config.yaml
num_hidden_layers: 20
hidden_act: "drelu"
balance_loss: 0.00586
balance_bias: false
parallel_block: false
init_std_qkv: 0.0174
init_std_o: 0.00275
init_std_up: 0.0174
optimizer: "soap_variant"
beta2: 0.95
warmup_steps: 63
train_tokens: 956900000
Below are experts of layer 8 (counted from 0) of a mixture-of-experts language model. Rows are named router (the router's row for the expert) and show model dimensions 224-335. Each number is 128 + 24 x the weight over its row's rms, rounded and kept within 0 to 255.
After each expert's rows: a language model's description of what the expert responds to; "raises" lists some tokens whose logits its average output raises strongly, later layers aside. This comes from a sample of Wikipedia text that the model never trained on.

# expert 9
router [ 85 119 113  77 113 135 140 119 104 108 149  82 106 160 134 152 113 158 154 112 138 127 151 128 153 123 138 114 127 143  77 146 134 116 145 134 108 105 154 111 144 134 157 104  93 124 156 176 154 214 130 116 139 119 112 125 101 127 110 142 134 139  92 127 109 140  89  93 103 166 137 129 102 150 150  93 147 179 154 106  95 122 110 131 117 125  96 137 110 138 124 133 101 147 101 130 107 127 115 139 153 153 139 133 127 125  88 125 132 107 108 114]
It responds to: Latinate word beginnings. First pieces of multi-piece English words, often Latinate stems like res, int, rec, cons, oc (un-oc-cupied, reg-ains, aff-ordable).
raises: "iti", "ach", "ict", "win", "mill", "eo"

# expert 29
router [145  97 133 107 127  99 147 135 146 127  96 117 118 154 120 143 118 123 148 103 111 156 163 149 112 118 136 152 167 124 125 118  98 103 126 128 120 158 146 140 140 152 125 123 133 106 144 131 123 134 177 127 134 139 143 144 120 131 124 113 145 131  94 124 162 115 114 140 122 148 144 123 134 141 148 157 177 155 174  90 181 127 134  90 144 102 153  77 161 112 109 135 101 138 123 134 148  88 115 102 138 168 100  82 160 144 145  91 103 104 155  85]
It responds to: Clause-linking function words. Conjunctions, relative words and pronouns opening clauses, such as that, which, who, but, it, they, where, often after commas.
raises: ",", "-", " (", ";", " by", " all"

# expert 39
router [142 120 174  87 103  57 163 147 118 124 135 107 139 148 124 119 118 117 134 121  99 126  96 147  80 133  78 137 112 136 140 126 164 129 103 138 141 107 143 143 138 132 179 123 135 125 144 153 124 135 133 126 200  76 118 128 115 120 129 144 119  69 145 152 133 133 127 106 120 105 127  93 103 106 112 106  92 165 166 125 141 112  97 176 133 114 123 140 131 135 115 150 103 153  77 156 100 119 127 117 138 111 120 144 191 113  90 150 103 143  87 118]
It responds to: Consonant-vowel syllable pieces. Short consonant-vowel syllables beginning or inside a word, such as co, di, Ro(anoke), ant(eri)orly, Med(elli)n, often in names or technical terms.
raises: "ff", "gg", "ck", "ll", "m", "tt"

# expert 7
router [129 111 150 102 122 121 151  99 139 150 121 111 132 157 125 130 101 127 136 133 156 150  97 138 142 177 107 144 125  95 115 113 119 105 128 120  93 135 154 139 151 111 146 145  89 134 169 129 139 163 111 109 156 102 155 134  98 122 130 118 121 118 117 170 131 111 146 138 142 165 146 120 117 161 195  99 129 178 141 104 128 174 111 127 159 125 113  87 149 134 191 126 121 163 113 167 160 127 123 101 111 154  96  97 154  96 106 146 124 120 117 142]
It responds to: Vowel-final name syllables. Syllables ending in a vowel inside foreign names, often Indian, Japanese or Latin, such as -ia, -na, -aga; also film, Japan, India.
raises: ",", " and", "-", " (", ".", "'"

# expert 24
router [139 127 105 122 104  78 158 125 133 108 106  96 103 142 170 120 144 127 156 108 190 122 162 144 124 150 146 120 149 145 101 141 134 110 142 131 129 143 115 136 158 120 130 105 149 146 163 135 144 170 139 119 158 136 141 117  85 140  98 150 114 138 123 124 120 142 123 160 137  95 121 160  98 142 170 126 139 149 132 120 176 113  99 151 125 149 112 120 132 114 148 142 157 151 101 146 143 136 116 142  98 149 149 113 139 105 142 109 122 133 115 101]
It responds to: Numbers and brackets. Numerals, years, opening brackets, en dashes, decimal points and currency signs in tables, chemistry names and measurements, like 17-90s, (9.8).
raises: ".", ",", "-", " and", "/", " as"

# expert 8
router [162  71 125 112 117 101 178 130 121 161 111 103  87 145 138 159  84 154 113 125 177 135 130 172 132 136 124 141 131 113 109 183 122 111 123 134  94 146 127 156 159 125 120  99  89 143 152 147 146 154 118  99 160 117 108 158 105 130  97 108 103 175 109 118 126 138 115 151 111 148 166 119 151 155 140 115 134 143 125 153 125 147 114 136 128 151 137  83 127 137 136 117 153 146  84 132 102 100 141 151  96 127 158 134 144 107 145  90 125 110 109  75]
It responds to: Word-middle syllables. Middle or final pieces of longer words and foreign names, like raph, net, ort, as in Primetime, Voortrekker, Coaching.
raises: ",", "'", "s", "-", " and", " of"

# expert 1
router [106  85 109 129 134 152 137 113 118 124 161 120 165 164 145 150 102 135 118 142 139 135 126 163 119 117 129 138 119 149 124 122 165 113 113 130 147 131 130 155 151 155 156 147 149 135 144 135 153 111 155  73 166 121 144 143  91 126 156 153  77 139  92 121 100  94 131 172 137 167 120 112 111 135 121 130 139 131 195  95 140 122 131 138 138 145 122 124 123 152 124 140 120 146 110 162 114 104 131 146 117 143 117 153 132  76 117 143 172 136 122 116]
It responds to: Hyphens, apostrophes, word openings. Hyphens, apostrophes, opening quotes and slashes inside names and compounds, plus word-initial prefixes like un, re, inter, dis (Hip-hop, People's).
raises: "reg", "pr", "la", "val", "di", "fl"

# expert 16
router [132  86 146 100 145 124 120 125 127 121  96 103 115 114 133 146 142 124 130 140 149 150 127 156 135 135 121 136 146 137 107 151 143  89 129 108 135 118 143 135 149 109 131  93 138 139 134 150 117 147 145 113 157 134 140  93 125 161 119 138 143 133 102 115 136 172  92 153 123 149 124 104 117 139 171 118 147 174 126 137 181 105 130 137 128 106 123 113 155  86 126 142 152 147 135 151 100  75 128 136 162 122 115 107 152 120 131 107 103 103 133  98]
It responds to: Noun and word endings. Nouns and word-final suffixes closing a phrase before a comma or preposition, such as metres, husband, road, -ally, -ed.
raises: ",", ".", " (", " and", "-", ";"

# expert 17
router [104 103 116 107 131 124 190 160 136 171 146  88 136 143 115 135 123 145 139 148 125 143 165 147 143 136 148 127 108 114  85 163 138 125 106 129 120 132 142 144 156 142  91 172 130 158 167 149 197 144 147  94 156 130 125 156  91 139  84 138 141 149  98 139 150 119 108 175 128 135 128 134 144 139 146 130 140 154 114 118 129 133  74 130 164 131 110 107 153 102 146 150 130 128  92 150  93 105  92 140 127 127 133 132 197 104 108 133 152 116  97 140]
It responds to: Place-name prepositions. The prepositions in, of, for and during, plus first words of proper names like New, United, North, National (New York, League of).
raises: " order", " addition", "iti", " the", "au", "ject"

# expert 0
router [157 130 132 171 147 191 119 110 136 135 119 142 165 125 131 169 114 149 161 146 129 139  82 152  80 128  63 128 142 130 108 147 147  84 118 154 110 129 146 167 123 126 138  99 110 140 157 103 130 130 142 114 145 100 140 146 153 129  91 159 100  77 108 132 135 132 107 123 133 143 155  80  89 108 147 124 153 143 154 104 171 152 144 132 116 165 130  98 122 156 136 127 142 119  93 127 111 107  83 124 131 103 139 137 129 112  71 134 133  93 114 111]
It responds to: Mid-word name fragments. Short syllable pieces inside proper names and compound words, such as Black-ha-wks, Don-key, Got-ham, Bea-ha-n.
raises: ",", "'", " and", "n", ".", "s"

# expert 18
router [111 105 107  86  71 119 109 170  99 172 164 118 124 153 138 111 141 125 111 116 157 100 110 107 152  96 141 156 151 106 109 171 149  94 143 139 142 125 146 126 151 112 121 144 122 104 137 134 146 128 150 102 139  99 130 118 131 124  75 124 130 132 157 102 112 114 136 154 125 144 147 130 116 134 137 135 162 158 136  89 164 102 125 120 176 179 156  82 159 111 142 110 121 194  92 156 110  93 115 152 117 176 107 127 203 157 137  95 125 101 132 123]
It responds to: Table cells and sports. Blank or symbol cells in wiki tables (Apps, ±, ^), byte-order marks, Thai bytes, and sports terms like Marine, Stage.
raises: ",", ".", "-", " in"

# expert 20
router [120 133 130  82 103 122 155 112 139 130 124 107 143 114 153 119 125  92 126 124 133 106 119 157 103  95 119 123 100 102 114 177 137 150 141 126 127  99 135 173 116 166 131 110 129 151 129 169 161 122 121 151 152 155 173 139  98 102  79 155 129 135 128 154 145  79 105 110 113 135 102 149 110 122 160 112 148 171 143 136 131 126  84 129 127 133 133  73 139 126 115 157 158 158  47 137 111  80 137 150 131 135 180 118 156 147 126 106 107  81  89 108]
It responds to: Prepositions of, from. Prepositions like of, from, between, among, for, plus early word pieces such as De-g-ree, De-mo-cracy.
raises: "-", ".", " against", ","

# expert 2
router [131 153 109 125 104 127  85 104 120 123 120 140 109 152 116 124 121 139 160 115 151 136 163 110 151 143  96 108 143 112 115 127 129 100 114 142 109  84 157 156 144 135 144 106 125 124 143 130 133 106 127 118 140  89 156 171 140 149 126 156  99 170 161 161 127 142 100 169  83 155  88 129 147 122 145 141 108 149 156 109 126 122 137 101 114 172 157 104 101 113 146 147 157 156  76 134 146 101 113 128 106 155 125 128 139 129 110 140 125 138 129 117]
It responds to: Initials and name fragments. Capital initial letters, abbreviation periods and surname pieces in names and lists, such as C., St, Dr, Jr, Voge-ls-ong.
raises: "-", ".", " of", ","

# expert 36
router [148 114 143 160 144 124 155 119  95 109 135 107 124 138  95 136 101 107 168 127 142 119 122 144 122 131 118 127 146 109 110 182 123 104 127 133 137 144 153 167 137 134 160 139 152 148 163 144 139 132 146 118 153 137 141 156 102 106 130 117 127 169 100 122 134  94 117 150 106 135 138 150 122 131 182 149 157 170 125  88 136 114 135 113 109 138 151 160 129 131 160 120 133 132 111 135 124 121 145 149 104 157 147  91 163 131 112 131 149 142 162 112]
It responds to: Commas and conjunctions. Commas, and, ampersands and dashes joining list items or clauses, including thousands separators in numbers like 8,771.
raises: " the", " a", " which", " later", " all", " in"

# expert 10
router [126 103 101  90 107 124 128  94 147  95 115 109  80 142 124 124 130 130 111 137 142 127 139 142 115 156 132 144 110  91  97 143 128  88 116 155 105 117 128 125 138 153 134 133 134 123 140 138 143 115 136  77 168 104 145 138 125 162 107 136 144 154 108 107 166 111 140 121 125 155 129 159 114 126 119 109 147 157 141  72 148 124 131 124 145 126 144  98 143 116 116 134 127 153  89 133 104  90 123  94  78 121 135  93 184 119  84 138 108 109 123 105]
It responds to: Plural and group nouns. Heads of noun phrases, often plural endings or institutional nouns after the or United: States, series, members, department, -ers.
raises: ",", " (", " of", "'", " and", "."

# expert 31
router [169  63 114 105  50  95 148 142 121 166 130  65 166 171 120 125 135 137 144 140 154 157 140 112 163 120 102 105 130 115 160 181 137 117 115 137 102 110 154 152 125 132 144 115 114 141 137 152 142 162 122 131 137 121 145 153  75 159 145 120 147 148 133 110 140 117 147 133  97 142 153 149 119 153 145  73 145 159 154  83 126 145 105  99 167 112 144 114 142 127 143 133 126 175  77 159 122 144 117 125 130 130 114 111 162 167 104  82 109 118  93 106]
It responds to: Brackets and first names. Opening parentheses before details, common given names after a pipe, colon or by, such as David, Tom, and acronym starts like CS.
raises: "-", ",", ".", "al", " and"

# expert 25
router [163  80 109 115  63 111 150 125 138 127 131 120 151 129 144 137 130 126 144 160 135 136 114 156 127 139 155 146 113 127 106 172 154 114 127 152  90 105 148 184 141 139 152 134 112 145 138 150 142 154 179  87 163 146 145 140 108 144 102 138 135 100 107 143 141 144  84 137 118 184 135 130 109 144 132 125 163 154 137 118 153 132 126 117 139 135 141 102 187 133 127 115 164 140 102 120  93 111 142 139 127 173 119  74 174 158  95 125 118  81 113 101]
It responds to: Auxiliaries and main verbs. Forms of be and have (was, is, were, had, been), plus as, with and main verbs right after the subject.
raises: " a", " the", " an", " their"

# expert 33
router [154 130 124 100  74  70 140 113 102 116 151 107 124 112  98 149 132 124 131 156 107 128 143 158 168 121 150 133 143 107 100 145 133 103 109 138  95 103 135 184 124 151 142 152  97 159 157 125 174 143 118 141 162 163 158 137 131  93 125 133 119 109  98 127 129 125 115 139 116 161 136 144 128  98 143 110 100 129 141 109 151 120 114 153 154 162 104  99 130 117 155 137 152 130 114 145 120 113 115 123 130 167 152 133 189  97 131 128 109  88 123 135]
It responds to: Prepositions after participles. Prepositions on, by, at, from after verbs or participles (based on, released by), plus -ed and -ing verb endings.
raises: " the", " both", " a", " their", " either", " his"

# expert 23
router [161 100 107 110  86 104 121 145 134 151 105 144 129 150 137 133 106 111 135 148 130 170 134 111 140 129 134 118 113 123  35 139 132 123 156 120  89 128 153 117 123 110 140 111  92 109 168 159 176 102 109 113 151 135 140 139  88 130 121 153 174 149  91 115 137 162 125 147 145 137 165 131 132 172 160 125 116 190 139 133 149 172 124 144 154 132 123 108 142 136 157 152 124 168  71 184 139 116 133 121 147 174 143 102 153 108 118 106  98 117 144 112]
It responds to: Name-medial syllables. Middle or final syllables of European and other personal names, such as Ál(var)ez, Ć(ur)ković, Gi(org)ione, plus first names like William, Paul.
raises: ",", " on", " and", " in", "-", " ("

# expert 28
router [151 126 120 107 141 138 136 132 124 133 140 117 100 115 127 136 108 111 105 126 107 132 142  94  96 130 155 143 138 117 104 145 141 124 112 148 119 125 127 119 117 117 149 111 171 111 150 160 149 154 115 122 164 118 163 156  71 158 112 133 120 125  93 104 143 133 108 115 106 145 127 156 129 144 130 111 131 169 143 101 127 151 144 143 132 132 143 112 147 142 152 135 150 145 127 169 142 108 136 138  93 156 114 131 141 137 136  85 145 142 165 134]
It responds to: Sentence-final periods, headings. Periods ending sentences or abbreviations, and equals signs in section heading markup such as ==Features==.
raises: "\n\n", "\n", " After", " However", " There", " While"

# expert 13
router [133  90 148 104  79 100 174 148 154 114 168 142 121 122 149  84 100 129 156 138 151 119 115 114 142 140 131 153 127 132  91 174 151  83 111 132 116 153 171 118 127 116 185 122 103 160 143 140 123 144 123 116 142  89 125 134 103 122 132 145 135 127 134 111 141 170 115 131 114 122 136 135 109 118 134  92 132 148 161  80 150 130 100 139 143 169 141 109 127 132 142 100 140 159  76 148  90  83 151 150 122 143 117 119 151 108 143 107 132  73  71 125]
It responds to: Nouns and verb stems. Common nouns and verb stems, often before a suffix, such as design, control, contract, use, and confront in confront-ation.
raises: "s", " of", ".", "ed", "ing", ","